Experts of a small language model.
Size: width 192, vocabulary 8192, 49.3M parameters.
Experts: 64 experts in each of 8 layers, 128 SwiGLU neurons an expert, 2 picks a token, a softmax router.
Training: a variant of Adam for the experts, 310M tokens.
Below are experts of layer 5 (counted from 0) of a mixture-of-experts language model. Rows are named router (the router's row for the expert), gate (a neuron's input weights, with its number), up (a neuron's input weights, with its number) and show model dimensions 0-191. Each number is 500 + 25 x the weight over its row's rms, rounded and kept within 0 to 999. Numbers have three digits each.
After each expert's rows: a language model's description of what the expert responds to. This comes from a sample of Wikipedia text that the model never trained on.

# expert 42
router:499498470501551481481455481523480479485540456527506501451476499500499518503492482490495527493501542496515502522467494512513454554488555510519460503475505511507470529523516541544508465489488490449511488533485547435477484510528511483493512498502521471456455465516534499477458516514486469530469458499496496480487494455489541519475477491505470466467497495479543510511488529432551461500457461497496489519502521478493482510513491460510490513514509490512485501474503486493519499493510468501465485513521481454469477501481529472502510512516544498508532549462458505503513494470498520532
gate0:478465511539547519492478536503518498512506481495508530494460502526510493484468529548500488515472496484487455492497544514492495554506599478493484524526500499492502524528525532516467498498522506463523489474498471490486492525465444507475481476533510501526518467466475515537499521520492496502495507548503549550518533516466522462475454495505500463454474497525483519492504466495540477523523495527477511527504506501486494473490503484451543515530466487484535501495429534474497496462479478470478508511539462498492489476500486480530505493488498519514492517502487460523463521489542517514
up0:513463514446513480484514496489483505521511552472504476493499542422522499412496499460506466493492508490532478463449478477483530473504477501498502501546532483505512476502493487516520524517526489473501477502541562523510515533533507489529535513515539493515485528501495507497502491477527464451476521475522501471517474474545499488542527526466512499552494552485514516539501468484494482503481522509495500525449483524499482496469522490496486504464535514509539507506473489517469510496492490529536472533520543511483523469500486530512549511514504514487512463507509506513510444481525531487
gate1:471500495512498478517496495535481486463532441528528499483517468475530469492480520509510540514500514486495498486505519532496488480498479532501471515463522495522493486482486479504493522500430483494503463526464498485499500470486526505489520517477492486509485554569499518479507522499475508496486464481476499493528498500460493498500435489492462515456482468534531491527495515493508485472468466453570468524577525473457479525482550533544521515487499475482480524518492535473528493481503475538518523462536458518480496511490509476534467482520521516459521502508518499489481464454488509502
up1:492512507517513522526491529487517526534493526497493482521440515512447498513507491492496503456484467505480506492517518461500521504475520477487558466475467508474488502527538578512524463507513494489507522514538484506512485488519467489535510456526492512469505454480495497538505483504511526525522541527549460504495511509472515538512514468515540479520509539513461503536482452502494511521537545520441522536461473537513541457479486482487486455517504531547502498489531499506462504512498520466477514517440524493521493497510490458484516511487499528507494482479514506523556482513500513533
gate2:519496513511544495480528505536503454503520462552527438475496487456484547437484530477544544477513499555491514480453489484530477483518492468517479504517490504482492478522513469503515464520526514502531508503545503490511477454517461459518532521508461518484499520534507459446491509483512468514483503480481528502522477506493511475507514507522501499504467522477456537513494474504507486504472505512495516509504473522524503466501471509483555529521529496506503491510504460477434513474474485463501527453511474463493532494445488467489507475512520524476495483494494459499541500494466520528
up2:482496505466493534493545502490485477443530525518465477466503494424493505471515476472473497476471557498508502473478511508505511528511481459474454488508503512466503490488521499492484540475518509506534484504516472463484465475542490457520502509498549478519486487512509488491479506500511474480486450489511553502532471511485502506531505507465525522458506544500518484527512501496523475502472500495470487495537530518501503499480515487487477518459508494525512548494512480492519552504415511474498504501500484475523549451510563458490515495513514538525559518529472482523540505512488524496
gate3:509487493493515500502544487525526474535492492495535477460491499491459489488485504456493503485489483520538489535502527487481458459450464524488511507507496517539486503475498534524469493508506485482479519507518549463478485518512496497520508509464522551510485494470504493483483492501494513520459485470459514476493458491492540530499530452498501533539464506455475514521488468494555459493422497459550497497461478521498499522540496477455503484498468506490492520489522464508558501509450460495485499489483503511498473485496483490455562534509511492503515512530487539477558536496498509531
up3:526504483525521423529505494496484499493475463477499531496442510510499520496480498508509517548529511484529457537523471481490487484493513421538474463463488473486482470474486556521545518508485497512513468528527482550524483480490493515505486542523450495490463534489525501501491496507495462455480532436510467491475482558514498511501494515529495478494459492532515498510474469501505506431509496511480475520519478474502547503507506507547525480513516497497514508478516493542508462487525498501488486526502504511459461496503507466520505506511484491487499470476507507498553477527519512552
What it handles: Table header columns. Pipes and spaces after column labels or short codes in race and asteroid tables (Pos | No. | Driver), plus prose like ranked, finished.

# expert 21
router:439492491537535467465506529479523469481512493515529505489500530494522504490495501484508489492483518524513520503491484510495456550521566478471484540532517559510515513548506507514528526481495495496533489506492531471470500515520460497497498504505489529455504497536535511512476498528525503480474500493507484502480520480496534509511459458472489466494509481495510495486532553442502506519450477470462478519479475518442517509469436479523473535493537475507493498519516493509517506511492520512470454509506500464432475525494528486499484476502532488529455502522468487516481479468460536457
gate0:531528536489487525518523479539476501504526517495487494486509538485516489489512524463508466455510544462512478476494505513508492492527481502494502507489462506469518524526495485514430507539489555528531429501472501511490492485469481496437529508483474499494485504476502511517514504457475497536464509462469514525464451531497463470509479494487453499424528513516502489500477445505518485488454502481472500494514517472523495470517505486479512459504507536509511498480504537499466557522461474530502493523515498493476533512497474508482493507510501525504516479450472452481556480476500521533
up0:555544482501514474503501499532461501517515475486533519479503539503502487521512531462465528518471501508531491484500496476534506485485497496476513534499549487498512560498487472512483516529547498519531501458521501502502531534499530504482549549462477470526513513469515543462473508487499507551528492485469517537562500488493513547484507475538490509493478456481518496531519521495487487553475545451513508481527490452480517448490496486467480466531469473501489479501484514485519485498474468501461484450526497483503514523468508501510501515507524478567526498487514511467514499455512517515
gate1:483511450507477487485483475493530456464491512519469499491498500494513509479499500485545565481513519501482531495504509533510457547508505454488447557522513483506494464472512470491468529480531486488506516504548496527479421500468501494512513487459494489478521496530491535484473428494491471539487535545510503505504479523518494501477484452478487539523470485476498485516491488493489503508459504485516478553474516571523468507494457506506544541486525520485514501506498528522532504476479503473504505506464486513489509523503480506529504496521521459507469492533498547502477473449475507510
up1:516511529493513499505480509525491526560488514492498472503507462553522527485538462470483533525482499480535502483508485488462540494524502478512502463457531472470509502513458506472512489506485501521459499489475497470468487489541515505515482489512519486505464512495558489493463525480511476499466519501485534478488484513513517481433533511556503514501487504529520509502509498504511495522481529511483527495534537511475524499562515520487502497465518479510511460549485503505499483536510521472485511498509482481568464523476485517511515551529489526483528500451517541576442499518553482494
gate2:451545484475472494520516490482498492472490517524521491526523534516511514519509503464458534532506518511449512516523495458496496541498494486493449523524478499559522487524545525530475547503473494517496485487496464478466513446496473514520464488514496513476490536481533475491540483493536569482483492512515523477484535500489490520490517474475486476471547533494466524491485503508471478502544475479493454464502474511491495487500478478532498531476514558511506496521515515522510540456530496451474476540504520480562489489497499519499497448519509509496459517543484498478511503506464525487
up2:503530500475501506494550527536489515502508507552526499476524549474446489490478454489502488522517493481519497516502474499466520504492502426506508511461523472524479513500484569470531473465489448506462571475509485455533502493516524491436495539515493496508473455507526515533531528498499459506471505515501491504540456503511485490477526514531524512495517485466500484507507524498499521468478463540490502509469531560508499517530497492506490468488449503495514493529466487514502504470522479494476496497463495550509509468506504458490507505495483487517521520458465527504513477516499455535
gate3:503533534479520493415527511481491468455495475517530507505557531506514504460537536501542486519502514495493508574454531516514514464512488486444490487516497479498497506472512490515497507518475508535472493534477527493470456495504519513505473469480507535499512510514463511489514472527502511488502510527494444453496490504501430507518496472521508492533493541474491519481511527499484457513470469496489474530529530525496542510495494516472508511483495481507487498483504516527543503498464460496459530479456499530505519544490511515448484469485525526471496536485481484487502483485536558480
up3:529456516509511482479540537477502495467479517509514509483515467512476502456488496508483499502531513489467536513526523483549481507476472520489510544534525499508513470512499446517515519471444537555522494493548505508532487525545500477468482530481484506473490505527487497481470533524499469527461503512544484514554496500531511514477493425515471507543454461545507493483521507477509479537510488455516465550506489509479506461490497509500525502488562523488464499472527510499502492488516474498448519495515476522504516516493519479505486470544514493539517509499487495493474527479444511531
What it handles: Roles and occupations. Nouns for people's roles, titles and kin, usually after a or the, such as member, coach, President, manager, father, daughter.

# expert 30
router:460532501460560511483482469526454485494535463507496454493446506512536483468460482491499510518528510509527491492483499489502471538504568494491487517461503506491476547519506515542508491480477478509510501555487533489514495511499477472473541472513502468506468503529533487511511530523505471500492479526536498505489508493453524495508444506501468453475516475476538487517485537440561486521471469513508470513520505483486528492492455458511473509514543496502492496480500516496493535489521478490483472507502486476451506505456548500459528493477534477486522529516504463492485484493475464476
gate0:500502491484496483459509493505524484577536468473542476471474543510481479523502485493482499478507495493530519509531442464533516502480502540501491496524527491516456511546512489511517485505486520531533476529474494488498491552538541519523517546482528507543509494484525518500495491472457539498505454447506452504442478466495528524504422483522517480501480487492501506529491520489481533508504501486507497516541470503494511440507489506483521479495478542509464473492514483552523516491505502496497497567501492517467508538530504518516529481500535483445473483507480486491490501471486506514
up0:490493468530485492511471495483487510453481508543473507473507453534506522463482513507533465525504501520492487506446521520466488516523492465494474489499472515499534504491455518517493504468458487454508489487557496517466491498446518491462488492509498489460491470494457481494458472528515485512500485597469501514558503526453458494489519504480470479502516477506488527473505516498537500505462498537470503488515492517511480539527522470491493519505524442502527503496512538450491468488477522495490496489514511449522490476454508495476495498500463493511550520504514545495507543500532476526
gate1:479504505531533506474457498484479515476495489478516481517485460502520482478467497481503528555507532477503480511493471529506471521509514490432542523483466501516482543454502463496487497459554473500470525535473500491467524523436459548510480487517505489532494509472497525499474493489485485520524512531524509528497492495438501545487436496469480512517544485470495494518487504508583488525486481517492545521504505464495460518547503514487494499475507450473523508479511496491525478512495496493476511525512490499478509474486534526463492484439508477505486506521554529476505507516506482502
up1:516503508484555495492450501492474521495478519434529501498498519430527541471506517499490524531486534441525492505470463528519485491476537463446496515465458494458566500456504498511494506526517498505469496526476441493469505510485476522515500484492485456526518525538470569493453479533514456545521503519471506521520493509488511498498488464492484551518518485495502483502486483502532501470530514486481516537519499485505474501516496508496506520507544455483526508495511523469520481508512492508515482457469527525485511489453534469468508513489502504525521489506548493524520512506521522509
gate2:502510519514474465470473522511497517472530498535471492461470546489487511474531534498496466501446509479526470507453476520527455493498491583500537506541495504470473460466494517528482512494519489436495521486517511458452472509459497476496510485492511539486494507476484512492512511479488449581492488517503516503520496502473563491500468478448552484536490518500496519511494466493515510474458504503481566503493490503506478476501518526520530479488491478517507475505521500462502494503512498504520508508487461481457494483491482510489538454503509512472514462543511496519542498516471514499
up2:533509532492498511516541486510486502470496466556449538527489518473539492476498498497527452419523474505488505478512490481484500503538481496469487498460456479523469490505538516510494513518533488519517505490510507499567511484520523451542544465483486516486501513526498499497507522478490467488480546515497511478467539504526501479447530523557489501483463472516468488491499524497506442479457501497470484531501511475471533511468491496508517541513488442471490495498516528552487505520535502520536468511504497539507510485455513489538516472515517499514495505475515541521494545502492481489
gate3:504479510470481534523493523511483476515456505512480522494536516464481450486515477507553494522520491501490453521473519463498438547495520534521492474505491499516537456573534530520505454530473468515458463512473500506473508513533498482543517488481523484520442492490497506497515510480523493508460485525482510511519512440510512507492497507511482512484443499499499485534488445481467517524507503508523487501530503552519530518508525474535536532523516484525508512508501502506498454486467477503483515507480495479503466474512524492550539498520499544465530542519477517509503527462524532518
up3:497491499521486457513511489492503507511498449499532509500466480551537495531483481477482523451491503494482505510519491505481506480490473455471482490534500512486479510461485492506502543491516542497494547486519498520544508519475496520495459451517538539453544492555493517479451512522501505489551504449495477472506530556510482498459502503486515496501498537493506517480514563510509515477520514501501509470463463523488454476479488547478474465457486509520545504498502482487478490529520506533505497504539532576510504538513466474503457544510517493527498527456521496503505478528481487496
What it handles: Table cell separators. Pipe separators between numeric cells in sports, election and score tables, such as 2 | 0 | X; also semicolons and month names.

# expert 13
router:457503474512538477484506490532467504491513488492509472477455507542464480498482501502497502494504501512525471522504506508485482499486526506510489537518502562512466504521477484543521492481459506467508482495505504488499529526517457487475518474491493521488500494512515476494507536531500462478491450529540491519457497467491546488510453519477491464500483458484550485524573507421547497526503487492460530487508487491481511485480441437489456511513541497535511518547496539462493501498509505532494458519496503463495512527490519507508554518463504506492486533523519474500507481460480487465
gate0:491526492470515512487528507476501518512496518499512584462499480510495514449488491499516524499553495533495510500489475540474448491470526512520493504494542502537488503530487491516415488506554481452499512498501517489522485513507531518468519473469499490487532508462516508493520505485457524514498509514529485520473477511509521492517493508485515455483540522544512492517510507496518442478443499449478465500464518493494546540541450524472513514501508511499486543520529497467479472505496491491499483462511476461493537519478483469453460449484501480502491501492493469464510477455489504514
up0:500530509487503535461530532466489512503519512520498558494501486517480508422504473504537529500546505519483499507480485516464461495466526513508497530498519512552461498503486503521429498505529486495489526498498526495526531490515523491478525465485497504491539499475516521512506496504476526525505509536520484514478485521501516470499478514492516430488527522527520493522502510497523449479460492451480485498463542497468531537545457552466540507490500481506473534511501504470474499510492498475471479460512483452491522505467471455448476450496487488494507518467507478493495483461482458528
gate1:500528522512498496478522504493525494493560520520478506535538501489556527506528490488476536481516489498550522535462510493509463493500521514501527515478515435521533498508503492475496505470504465523485502499545532484488443487502513491533505501496501510499473504521461574488466478485540499499492516523494469512512443554423511505489524488557472500507486519451511488483505522497508497517449500453509528512507517464471537505548546491506494537483532490498518486488507534503466465500515502446505466473498528488508436507479511474482519531507524494516523488490509531484497484503475509511
up1:498492534504522469522534499495500500497464540445515510517535501486522473493509508490467527483498502514508527495465465524502472493456513509507484486493491460510523494498500496503500505511530496520492504526531511493509459506477484478494486505505508497483480513486485517516469488511516484501472503481490522502508489535426533489507492489563471531446495509489529507537461484524504494522486515429513507543498455454472512524492553518481502551492495512506572514419498511496502544503527496460533435471505515484483506458474504480511490524467532493513525470509522503461498446510499560522
gate2:545496516497487487489509531474503511466465507517480541524513508493505512454504500507501499523500469497459506506500489534507503498486480530504498510499467520517554516533417501484458537507568549481530504516463491437512449517492532506474520528494486467511545530514522466484521453527529522478523508524502525520467480492521506485533503481538470497498542499551527514513499470493538520462466469478461497494475512454502499461508506517543518515492513504475481519561472463505489516457508492507492487488490497473501505500485512452511496495450492509480459501467515483490460478508489526484
up2:533503497539518515472514541452505495484464538512470575480529526499509498448511491507530530502533489478457504511495470494532532491476530528493495488509493519532527534472466497466463486508550534487506521516474491513529419512518551546471534503508479498519527531498551463498516459470490530460492513513510512497505473498511508507518514531516491502503502501479527494500496455487519498452487468479489457497509492490495524495503484503533540516464530509450522572559495510533523483489499502515486504469494496520486470518459492465499502484491497522504490474483527507446491485507507519496
gate3:504509537510578481499468528501473485517497460546504532504480495498506436520492502467510475512512491513471504485456501515497529499514551534500575476515506502525523494508493509521497530508565504502479514513490518515489429476492508510461526525524495488473495536486506477524510523509479534509469519488506502509506520493487503553504507480484579558469495492468499490498486489495469524509551503520522452479512516509505536520512505469513495487528457513489470521486498507506502487498498496552531553526523425514512519519509536506497463485521545480492514453502511472473495504507502496490
up3:452514497509544457497513487515471494520476536507512521501502516517511458449472522492522477515464516488474511515518498440513519495557528517469471549489491459471491513510482480504472506531494464494456507505500481519461506505486466520513495498487486516493498505470481502492527510509501506490456513488469490495491511558506494502521488571492480477506488458471477557478499533493575493520517499493531562519523486530499508505501513553469452490507520506419531506470489512529496488536513491509492514505497488500497529467472495542494508495495463520492543489502526453494532506460503459503
What it handles: Line breaks and headings. Newline tokens ending sentences, list items and table rows, plus == section-heading markers like ==Bibliography== after See also lists.

# expert 29
router:489508478470505517469472487494484482510525496519511470465497515487532508488457493483495488501490533503509503510492505461539459536480546477522505514473499537476498537527481523522544508464484535489531461506517508468528490522506500474492525484535492453443454476515521530494478501524529463514471428520517463505482532469501515516463469499485451484498537486460565490498528500447514486505477474496508502518511483484473506478505464482535482522500513487509483502496448507508503511485509491544473475530550536454469490509470493477474553501473526463514526523500466464489466502473472497493
gate0:453493532530533493474481502530489495501497487515517512495459472511486452515481512506491520528498498503507475500478471501501481539508547515494472549484489535522496517527497523554501521492471446493481547488504510494506505525501485490482530487488511546497473523494512522493492491520499540476512522488503509495519479495471540497518453477485473460502458485511486529552545502437568531527465436498493529539553496541496497474503497472479468491482519498489456507526507502471502487508488542524499490471558494491456448506472506515491538485528502499515472520525500490509532463441485487483
up0:508440507515498492461509507506488493488465477497471491497519550490508496528511510478484542498549510503486448488466522462451456501501500510494489523542484501479532487483532532494497522530512511478509554515528464505514499494528501517460480471501475478538452523520471493496499483523471549511493525466473510513498517525509542514505518517487536463502494465483510496491508495500505517484519449488511554495485507503550489429506497470525492490474519503532494484515540494514534530493488503471480542509466453493478474500543543485504506427507523513454500542515456519519472469522485484532
gate1:462481499478531509493539528527496470451511481493541493520484492513484504524496513507467507535493533522493491516482483473503485553470503505507508533485464534473467497485489541505525492455487493519498538524489528456517500491502444475476573483514521538510518526491521447495496488531509529451462544507499521511505482523480562515527476512503505479488478468508531488512499523442539492547475451515529508504493494528537514481517489479480505482531523490528461523514520514456499553521539511511512462506513515497437473525504529518494513506504493514479496526509483497533475499454471487471
up1:493501499493472488506482519504541513462453447499486550485453471515531450494496512496534493507501493488530514490496488545498505502498506521524467507435499502478513494487514497512476494492500486484494522485521569481521554505469450483507520522505490503537525512512519466532528558474523490456503527544493529472549504542421480501518458511444489494496516545482476495484502507512500487471502508517522488525458491505473522485452518498525449493491450502484478493519533484493487498522482486489516496464509489470524520455480524539526497526539513496505472517541501516491527478535489501501
gate2:477488521498508490453530507542475451475474492498506498518477508537484488501504536510518470496525531490510511507467485489462453537497527511450501491498474503483520540489530507517518478441475513450508491532547524455500516494471444481518522548531481538449498509532510469495515492494485506481479518510487498495481476543452509527512480486447479472512475529534508512456527522467559519505464490525525480469469463497483494519498448484538519497500515504522505501501503514463519507507474489508508510533501458489432446513514528503481517530486482512503492495539476485536524526502482490483
up2:503483558481487477504570505506488477452528513464512496500484487532496515495493466531494499534479431554504548497538448522502469530507498518518491511501494477478494492503514471475491546538478529498479517520492476489532531457523529466503520477502439522506479487497491454493455518467477521488490496502500461516469512503544494480519514472533545501506459443541492539533508493500495515494489501513479540478471499513447492491533511503493469482477487515483496493498485473474500457535504501475485497497503547522475489517516500508510444521465496458531504544525472465515506501496511509531
gate3:481511509517457482479511536497491540515477506545501482485460528544472482531470479495543509551430496553516478543506523535503476541481518504496461522516471491497463499542516494493504474503480486541487529484495516497526490477445489494488536516515544547508504507475513499474520526530505488485460568512466503523537514507501513502539485492492488476475535495456526525532509541487488525519507505510446510491505499532467513488453478509518482515460492525548498483493504504553525542508515501497506457504491453451499499491493501482521514514496509527486526539472509499542492469481484512493
up3:500543475511487520496487465473521504509518512506467499482527509521493435524477477497529522527488471474477551509527522471480495492527455496482558529534469483549484512468525484464491449504508546503493519478475464482471489491506528505533528529547520487470482510429485521519537547553558475508475496525537492494506491487500514501498526493487523487497502496488516486502484515493481485480513522482494546486501550499479464460522528505532540504498460481491495502502472552500478488459493514486490495465509487485536482481495476465478478491474474544486528530516450487524517503462490479475
What it handles: Punctuation and name leftovers. Mixed group: ampersands in titles, commas and periods after dates or clauses, leading words like when, where, Johann, Juan.

# expert 51
router:470484482479523510441480505508515472502515505537514491473455517480481497492470479476483507498499507515492502504503500498539485558488585512512464532485508537518516525537503523496555500454457487486495511542501500453515513504513491482478500483520507508463523478513526527532524522530511467516477454509520492485485500462448514507518456494466475453501514478496516514489550512437514523500446459515499531507489463518481516498468492480538468525499508508556475505534494507510499534486514510529497451546523516491460485497479500483492552487481536502522478529504485494532496474484476501467
gate0:471487551471489542541530472476532522520453498503487481478529548522502460447460474502471502496524518501469498546500517508475481520508484470492490539516522493509515515439463510462461479523527479484514533453462487494475526453477483489489495515488494491510501511520470486527538501506499474521502529514488503536494508487566504446530496527549496496499506523545496523530530528513511507521486486486477520510478533491492518488470509487538513541497499492511528485502426446487493533497486515510499485524514485478504479480522473431506505512474481527526527467510478494492488507496492448524
up0:514479500524503508537470462519529518536486476492523475504532482542547514495491472519527505502470496514526526538502522485470520503492486472488497543498482500492494534533501515498488483521478492536505504499492483510491470494452480499453477514521484477500440464525514529472456460537440498502501505477496526518501506500521498569488524507504507514458461475524546487511481497492503496516526492482521529494506521480525502492543500526518499496505499479477514480529509495502528513451450482500435531432502401479457502492532494506526472509509475541456536494498510500464502482494482489484
gate1:535531530510500519519560489508542476478514438502573504487515499494537470517447519527490537524518481533481496464519507514508507464476511487489488553513502487532499539515529484506491476511479488507514523483511501488529490544486453502493523521531505486535500510498503474500526479507481504505421497508482484489453497495506491504523512502494524498443485503547471501493500522493541501515474515464485535461498474501524496501520490523488454519498485495448424492554501517542514521464483506486476506484510526522470504490482503538518538497507514514556493503437472489490505479514503465480
up1:539504510485501494496530519491508461488500473474516533488499474504510517503487564554501541536532470554464491443491486488503530477489503535495476531492499525501504500523522458538518496500481517491514506525525486525485448544477490519494510517501523508533497507485475484479550454530494510475495511505488475497461495489504477459506506514495486536495523534512479515475539500510538505549515506465485516480515401511474474511515483514516480529506512504444436516507534504516490484497495546506539454511469511537473537496466513496512517521495528497530476513451489480524476530484515517474
gate2:487535500509493505511472493491477484481509498494508512473485544442450510508539482497517508518519498474492514470464513519481506477526526520521487455489509551523498468510482512487452505534532480515485460479550504507445509514542543460517548488545572520523529494483508510541518489486462491475490495484487502481476503480470520542466482451510498514496536484475487474510516460484511502446508525514497499483512479482526491539494471464493495558488503527511462500484559527509506456546494512490513515537466495511495489494508461519490558511497509495461462506509469449507515492487484495487
up2:483555512551502515478456456471479506516477513506505550505494507526529519435497500467491525486503467541538515509469475529447484492477499465479473500497455511469497507506494480542485499539475481472485495507482522524527484544467495537445486491499507490520491524522491452470538462511471557520547455501510496520485518484538472552493530532494514472494497512515499510480506516497493509521499522460481450501519520511506522490535478505457523531526512533472474508517535501538504468493504452479480510471511488490495516528493528535480503490492494437508545475483505512491504482474513476498
gate3:463477474552519535472502474503537503549517519517537494516478510489479520475516463484479553503481472452530576523523500530514482507503523516481509508497519460492475443491504542531492495487516506485481524553494506504484510491527507533505469487465520486488500473505449462469502535504510537504520520462531539447515519512501496482523486543522500459493482487508506492486444514506496482531477551505520483547459489489514553514501489504484542481463481460524515512514506469506502456536495476485517506505508516510503456499515491514518511473551481532510498483491521529555489506509498539501
up3:483467504536505517466498460447523504507521510504522518528493499496465513481519469510472501505453452465520568516524487530492494475517495504473538518481525470506497420471488540505486501502527460475499520544521518497495519507491512528487470492484543486491505483528485463483479531518517527501525517442512527457492510521499487479505474542525501476473476482505517503485479513507498459526482532503497458542477480466504532544452489494465524492467498481563515514503532448507521457505473501475509522429504512502476485511501523500467507483507483514511514527477493545527493489506494544511
What it handles: Clause subjects before verbs. Subject nouns and pronouns just before a verb, such as they, who, which, team names like Bears, Falcons, and couple or ship.

# expert 39
router:438494508493546474471469514496519499467507459495487498496477532527496493502479491496489509533492514503525507531506522467497462548518535517474472511465494534532516542545484498519514505482492504485506519509512510448511492491513453466491488497510512516466472514547516517490509494498533494469487488486494497493495495476442510525529459486462494460491509494466540492493543536441516490513457468482471512494503508510449512527499477451507466511487538476555508511539480504500494524501478536521497440496540503485413493537475545479478500494473507525507499518521505500538471511467475530493
gate0:466441474510485483517494509487509501480515520453481514511503491524514482475511505510506518454472477464553502512512476518535511519530481528483455514518530528442511526493457500492428519500520526455518489500500517522498497493502448458499516475496483503555532514470542500485508485469481485475518489512499548503489431490473501508473494478524517514551531507564506524494518484506502478501476490504508482511479513445452517532499527489502521529478498480504499500430466498511486506521483562511503469520530545511524504525514491485497480500479505531520482455540496505536482513496523519499
up0:467490492529495468483447526481475509504510509530483516509513460498468504529515536498484481510521492502512500497461522525460507493449488522502530485500523492482530498471488503509483472507494534547519490489488518448484489503486541518491514545521505467459534535516539502461532496486508492509551464464506480460450483488488504470521479488478496481457519509508507508500521471524482510562485522442524511478530500498503497519464466549520506472475448441449493509488541553491479452508487481461492481496451496503466498533488503492495495509471501520543514499466497496471475507537469495462
gate1:485435513539490525490486481515496477487486503529530449495458464519527496496469470500458465481509512543508492515514503519470496500465481508498512483548447507534516496517491481514496505486461463482502485450505496514486505483497485520477515480457471528466496487489472453509533516465520529529491523492518508503506497558525503470517509496500499500491498491501510550465462510492517490454512432460501506488536465530559503492497492528484547481505521523509544461490526478489504514521508507500529538505547501468532543529506503495479483527536467481525487502511511444500509487471563540502
up1:480503513546522524445487516462492482493495522516498461493459494495530489451500485512522482450469486537501504499467510512468496470509502518515489464566484500515509478475489518483502529510479495504488483489540508516513475483516492508509529520562443461493524543500491481540495525472526467484493473480517523495493472513498508512524495465502482515533525468516528511474490510505513467465487452498506520528539504533485489522467503544478485480492467528485489443507530528505540522527474488558547485504482486481501514492522514464544471526529509524557524527493498419501485488517526517496
gate2:528485487518487471514487488501480495525527505503485485494462520494493486492493490531533487523506508566559510451486518454485492503487514529479485451494494528514478496504485518514471425485527493548497492501487517488500490503436498492503531471456523506476471506469508468513504498477512489540513520527510518472529493525493500510492511468522469478474454513531483503528489493496521512534516485543542504473494473502499443532496488507501516541525469476508554556477509486496524530516458502486492527514499433470489559538515482464517498512445487486511512484471514522460483548524538499505
up2:482486504559453476508526471478507510521494489534484517499478462507438513511482455500516504520521489487557513507509487517499466448481563489456461490515479462485523553488490507484489489487491498514496492490503492441551484520489508476486482478488490526506511509470469484486512493500579484480512504517479532504522502497506488480481513521486511499447488488514553499525456518487485484520523489532483464490505509533526536500515493506492527546456506564468525519466505470531517498465514473471504511520530521513483498489504467502539492535448501465507465521519503525466492540517503541517
gate3:513490485480539472552489455496488515543516479556515580525484536520450494488498513517499473492518484491489452511492477476513507515513508515516508448517533460508487475510496468501537565519504493512463523536454507541477522527501500503460496481494554481523517463493519493573478504462547527488486480492457495467505518556518502442500498542495511479529484474513524506517484515507496493477517522527491486528512506513512510480487520497482470503512511503497474485478542521542545493521504508490483479468498476461478470473495491496503508455487516512480527546482516513488478513499530517484
up3:542508475502575491528490501515522539522505505571475512498473501531524500503507509516483509460522501464514472529466486511519481530508480506488496474514494469501511501480523490516532555464510522517441507491477524506500521504536490545492506493526513463486544505514501494489459498480565531494511493449461515456505490502469510488498511508457488514531498467491561462539451494492523460514491472522500456485554535514506520508501512505509461511513539462474494489477514475507533496488520504490487515495506534485505513495484543465516494483550493502528536530515515443503491527484531531474
What it handles: Work and organization nouns. Generic nouns for works, groups and institutions after the or a, such as series, book, journal, program, section, group.

# expert 40
router:453469462532535487469478502473519461469512492526538491449495514494511479508483485508487461485502484513514476539503486487494456555503550491526456510482501519477488527498504515509510529458479495514498529475497538485514529493485483465477516483494505501478521488524490509511518500550497521486471468518507482496495482492451539492505438498516527471483478485485502503511511490430529474515477476498475501575489454512479508506484461486539513512509513452532490509533491528505531538517495535485487483489517518441422486508476494473507533499504542485522490518526501490523474449484471472488
gate0:473482534505480511477519481545488489478504531490500534529475498500512457515565533487496503472505496505499527475508504507481483491503545506477512531509526503538528538487478507466500459584494534492505497515549513479535523519476477522510511498524511521454512489508496528506482567476496489444512502515538553499541516508555491468491546499514514459502443505461482538459495483492495521458460490505520532513505484528496461496526473517481502492505511496471535482526485442522534497550508530490508502503511512491455513527477450519504493495493507526540493491464503515513484519500479515498
up0:476505559453515493532474519519479479522519504467517509498508446471516487477521496498488533490567498512542551507490499445469537505528538481519479553457538497515477526463458526481503485542525526484522467514500499533501462489502483490510514519531486442471502495511531513531483532520458491489441497494501501503532498453517510499530546486497519492479524504498488518522528502504512535487520515463506474495520514499513508499474506514479475525510480495482533479541461473497497518542457553474543512469479506496473511536508471475468471509479504500472495496485554505493498508523471525477
gate1:472532461531539486478504522486482474488509509487500538514490522475507508459450514497518520485499539514507539469519532527506542488501474502463528534510495456495550496508477513455526508526512522540524508472517500478508482544495495468537493518463510493501527505478521476510485475541542495465492455490457535488492540487499495519551533494480489489501498499490470494468524474521476505486456546524493490540535500524521487465480494498508486504552509515471549522526509511487573520512511512514508494514504535480479505523490466489543477497508506500493470517489512430501541537469518489438
up1:504517493463524484505532533497538452518514514453492523519466484520524528486441516492489475454487525492480492426517507531479533476454506541481518515521424517498509496495523493500533529491502491542478496477470543512534470520509503473535502501456501490478526509512467488522445483520527499510527495501480486479521494525488520475530423540497487498511465501485485474488513464503509526511485541511489483515517495497503474468513474504485472501505471520478488512506518509500503497479503487490520517546495564468481502492484511477542514519507525472525472523525512435516550534479542495507
gate2:572543486493496503520452517516477516497504519465526495506467489518500480451514504509502488519532538537482470448478484517519512565508503513475504474519497488495520514468457504499546467483521524524507484484489508485513495516502529493495532504532510437518487526515499498528478475494510496532540476505486493517509459541528526515455452461526501455495502467508496524577452485500515514497473512524512494498499495491449522479510488505509494522557525513514507505444503506491531467529502522486541478499520489453505499493456499495484565486516518489503541504516545492496489512543530481496
up2:512522513499498542522474542464515472496496503500457490488484477475542509482514512464511456510512535520506509442484479504481514538542512480500446459493496516453523463496480551473495499508530533516531533470489526523500438509483511473489538514569508483512492539481512501483470461521477506502476472487465491522491470509521535501530497454540529475474522507531483492507512460506509507489507465514459460486484487508455525551460528505517503531503522490515484505494546496479521472510483506491538530464498474488479506504483459476503497515526510505471507509510564541513520526507504467476
gate3:549478552451544503497487506472504522481507512493507515529477493500512526451504492492523514486485554545472497490491506480519518517475492450433532494494494547513506481490553511538500488514467498506481480505507506472455538479523506486498511490498517514514502452512512472511490491478521505479531536510493520455527486485512532531430526524497465493490492478512534485509516525460526518510480483454504530494486536485482488486501484479524501512489553505465526554512506491445524416483540472498500503534502504507463518510508485493487494505529458520508501556498512450496505502497509522537
up3:493551506487511501465513521483529464479492529493507519468489539477510502459450484505491437494487522503472511556504492462481491532442480423489473519528494498525507519481526496499493504479505472504485532522524474486477532477468534513496524530511505538494494461471453529498470492501488516482442491503499525455485538488494532491485530514490486504515468483479502466497529530516498526510534427443481513491537555499504466499516520490511513489503507471481514521498497508499496521500493507500506446529493527452462452486507461469488488466525456518485525532509509520493508532518497473515
What it handles: Statistics and party names. Percent signs and digits in census and election figures, plus party names and counts, such as 48.2%, Democratic, Labour, million.